config.toml
moe_layers = [1, 2, 3, 4, 5, 6, 7, 8, 9, 10, 11, 12, 13]
balance_loss = 0.0121
init_std_qkv = 0.0334
max_grad_norm = 1.0
Below are experts of layer 5 (counted from 0) of a mixture-of-experts language model. Rows are named router (the router's row for the expert), up (a neuron's input weights, with its number), down (a neuron's output weights, with its number) and show model dimensions 0-223. Each number is 128 + 32 x the weight over its row's rms, rounded and kept within 0 to 255. Numbers have three digits each.
Before each expert's rows: a language model's description of what the expert responds to; "comes before" lists some tokens at least twice as common just after its tokens as in all text. This comes from a sample of Wikipedia text that the model never trained on. Tokens count by the router's weight.

# expert 6
Description: Digits and number pieces inside figures, mostly after commas or decimal points in statistics tables (3,0-47, 2.0-44), plus some was and of.
comes before: " |", "%", ";", ")", " m", "00"
router:049084106138147095150187122163121110120146102163126137136124084098104180135070139145065148181162156166073113128189149179072143130100100126115171137168091089061169141070059164070119198123133139108164126127100115123138109110177074159105126153125119144118152097181141103178093127120119088126093152188101111126136128164135107152102111162115073146182127207115104111135139157153098102057122141182108118103174126106182145127153082143122117151110156162120159113140132127094121111151080130124179094180143140165124170148108130100092092132101123091105160092093133157155083083105147187111150138119083138182159083170108102129166146204128135127082183165090140153190143120095147186143146
up0:132135163142111132155128138124060105130151150111121142059169093117066129151127137140107195098152164140195142137106122127090168129138154177147154132154099157145083073201180058183108165183129123127092104133148107202125125177108121157111162124105187143129127105117153105153114158129100146049114130156135078157063119073153112116121111148151166168151197178128092103147091163080136064069143073127084103106128120134113072138142127163127166142126073086118105092105102138145118169123167117102122169118204121152164157110125097146105158190122104142096094140121123102131135155143133092017154111139093143161123126126066095188058120113115114100137085110148163162177115094124099138151146
down0:121122114126132110085096086093154092114098134110104077192141146175100128113173192097160145138147155175112119077108205150143110171121105104144085126126144137107163091120147128110121073100103064113138119115021098128089111112155178133124125232127122121125088141108161168131137137127124099140094158092179179093173085191137087167180135085151102127113144153150190116058139144103157135139138102105142198092135140117122149133144146168122109126119125160098149127092150109229142174146083162115153141130111109125116140136101172073078082130188110115073127140103136136142180124141190077164119210172110167108112105135124120105126108126102096072079115137131121134132107186072169123113173

# expert 1
Description: The word to (infinitive or directional), plus prepositions in, on, at, into and modals not, can, may; e.g. "stoked to announce", "in 1850".
comes before: " the", " be", " a", " have", " his", " this"
router:084129096111091120178169120240063095118161118117095122148134123077162148147074123112113148144134133148094129117176110169145182146102166110089119108199075145068151136058086158134152171111133134138165023128111109172151129107142076147129144131150105152165172092108177136173106084169167102120120120149097104171121132103122127125126083151142106157121126152111104156179165124129083137103172136143135155139154106099160158112156123138177126154130155118153132140142148103089127136163131090164174149119162110175130081161169059074138095124128140086198095134122132188114132068152076132126108114061035096181167080130096113122121143123086151126113190165090099096166119144150152153154177
up0:164180110159100180114100105107056096119153103112201065152116131122025137136139137088159125130189181143092136133105144134078113161121144132127120150195132144112133086126082139085092146191136063108107133168090143156165078115120054130124109126100139140078131131172137061138142117151124126114141136232130145128094131153138140113163147041131125094135164158128145189172133125095139112137124076122111141094143148155149177153117114101085112081119141128112147082084092083129124100112044169139155115080092163124150139061116139112159165153163129163113129080137117130149156183134109047126158148157165090181188138170152122160146152140146140107083157165139093143169171141089103165120119
down0:111084079107176099157116187089182121119183145118130131101115113107188151115157132125112141149122085151145110123111179121165137095196178130109135053115127098057105104122172139203129154138119103078148115099124142090157150152135162127119119084126148125178140170112141133161164127089125092140103149098193080080163180195132156153067090142071103171091110158123090164163160101164121153140120175097053094133124124107134125129142151090052113153186094120120087123121158129122147148109130135186114149201170084108132086170121118155048126160090147109073149130114107130090135137119155152095149103071168106105108129097122156141159198155145099059131144120092091114138137120212100094087114

# expert 13
Description: Nouns after the or a naming units like season, year, album, film, team, station, game, species, century, mostly in sports and media articles.
comes before: " of", ".", ",", " in", " was", " for"
router:131138113149124113093140139133143091105133146166111163127148132131059179176109143097126137211180152186091072103154128184085105125053149185111119112152170104078173130121142110123112161100109106131198114172079131112098117095174128117107133141094120142127086090179164114160098104158138082145081144098112111118153118151106082167146132171143072112142133218157151126159177176166053167070153120194148116094167150041153091114112139181112082166129136194187153099131103112136160113114087127139100150177106178190116127183137135089120125095135141119159170126076154109127076110082139116149119162159092142140100066160098133149132082143082125130093152151098154098129163113125133169121116
up0:122132109147136129124183134140143122122066149157090146112094095145233109137163096094111116157144124104067160125111142148116130107153135021177113134191079118094112070093119121076123106102154169119142160127229089099131149137167138143120191118168067156063138106123156120102140140131046120155131070106095146128117150098159124084203149138129102160113149125183088118115127149147127146085141147079136154154122114143183135100145163140181161134108156149094126062125070199090116112149139130136141146137181080163076139095071184158132140107105117076103075103130116148146101077122106192107184117139094067100120125150110168156110148171142160102164125121183121130141134163106145155124124
down0:122182147096133104142070129117103142132097134168191070126113112092140162165172093122059146166163167122121129105060148132148099096094158112115143083128159140104106128077110135189163094114120119101173120095109107116152154161120081143137122088074110083177144104099166131151062128140101116173090124140144111153114093140090135112090165175159150099063171108166082144120129126202141157138174141092126159188104108142155111108192128162186095112141128166139073109168165118131118117137099157105099113143120130129138098177163168122163125118069123172067148184133157134179104129119109103172120127128160146095113161155185063106142104088113115148151166108165156138086114214177013082128102

# expert 15
Description: Past-tense verbs and particles in narrative after he, was, to, such as made, used, released, up, out, off, over.
comes before: " to", " in", " by", " the", " on", " a"
router:071107098129103089188201177125118122133158156127150196117112085104112184131038157139098166119150159197118125105144140129087128125083124097134124114142129145080149131112079152103122186101132142120153101172109066166140106110161083132134153145112082116125112156155149152148118142138170068176070140107079091147052137126123097138110109166156070188152141129141116148167164133128038160091155112147126147144168152074160117141143095123108106172139107153160158065160168144183143120147099138157139122165135111159073120179136058063099100125139153088125129120105153137155139039157120130163167150122031105148148098155100163108112154176103175142110173137086137106130137182140157170143140
up0:137145180093119075086120148137166055084124102133143165163142144147114105101098154125141139151087145123147124149142163070061169153134082086120126146179139197141052212129124139138116149144144094072195111101095185144143120088133169140117055116092168119110128162167099149147074199152134080146141091186150158152144150109091120156068140151133076103101126165102166074138102167097096128125117081084161111153123143147134154096059152118117140080143124107102141056132094184115114149186137094104116138130153112111097141212157133112185099107179124118164095124098122088115071125104138121080110113138142165060125128093103152145149133165169172150123164135105071106102099139131150188113115
down0:164177159100129158138106134072075128091124130096096084136131134120161110144088103163128154061127129107113104186128118144150138149102115166117106070111124103159136149158118128148139117163130100179137172180130128158189078116149094056122171146119076110094139140131131109114110076116170170111157165112130086207154081127094138126141153128186104160125139058084080139129138105145111129171096109098114143112189162163103174132133099109093116109160085166061127128104128106153117123146042149096125144165127129118090135132149202204064135133121161158164194104146122122183156153077069133171138150075115102169142177074166113101074155107113070133144101175133101133174107134157126038173134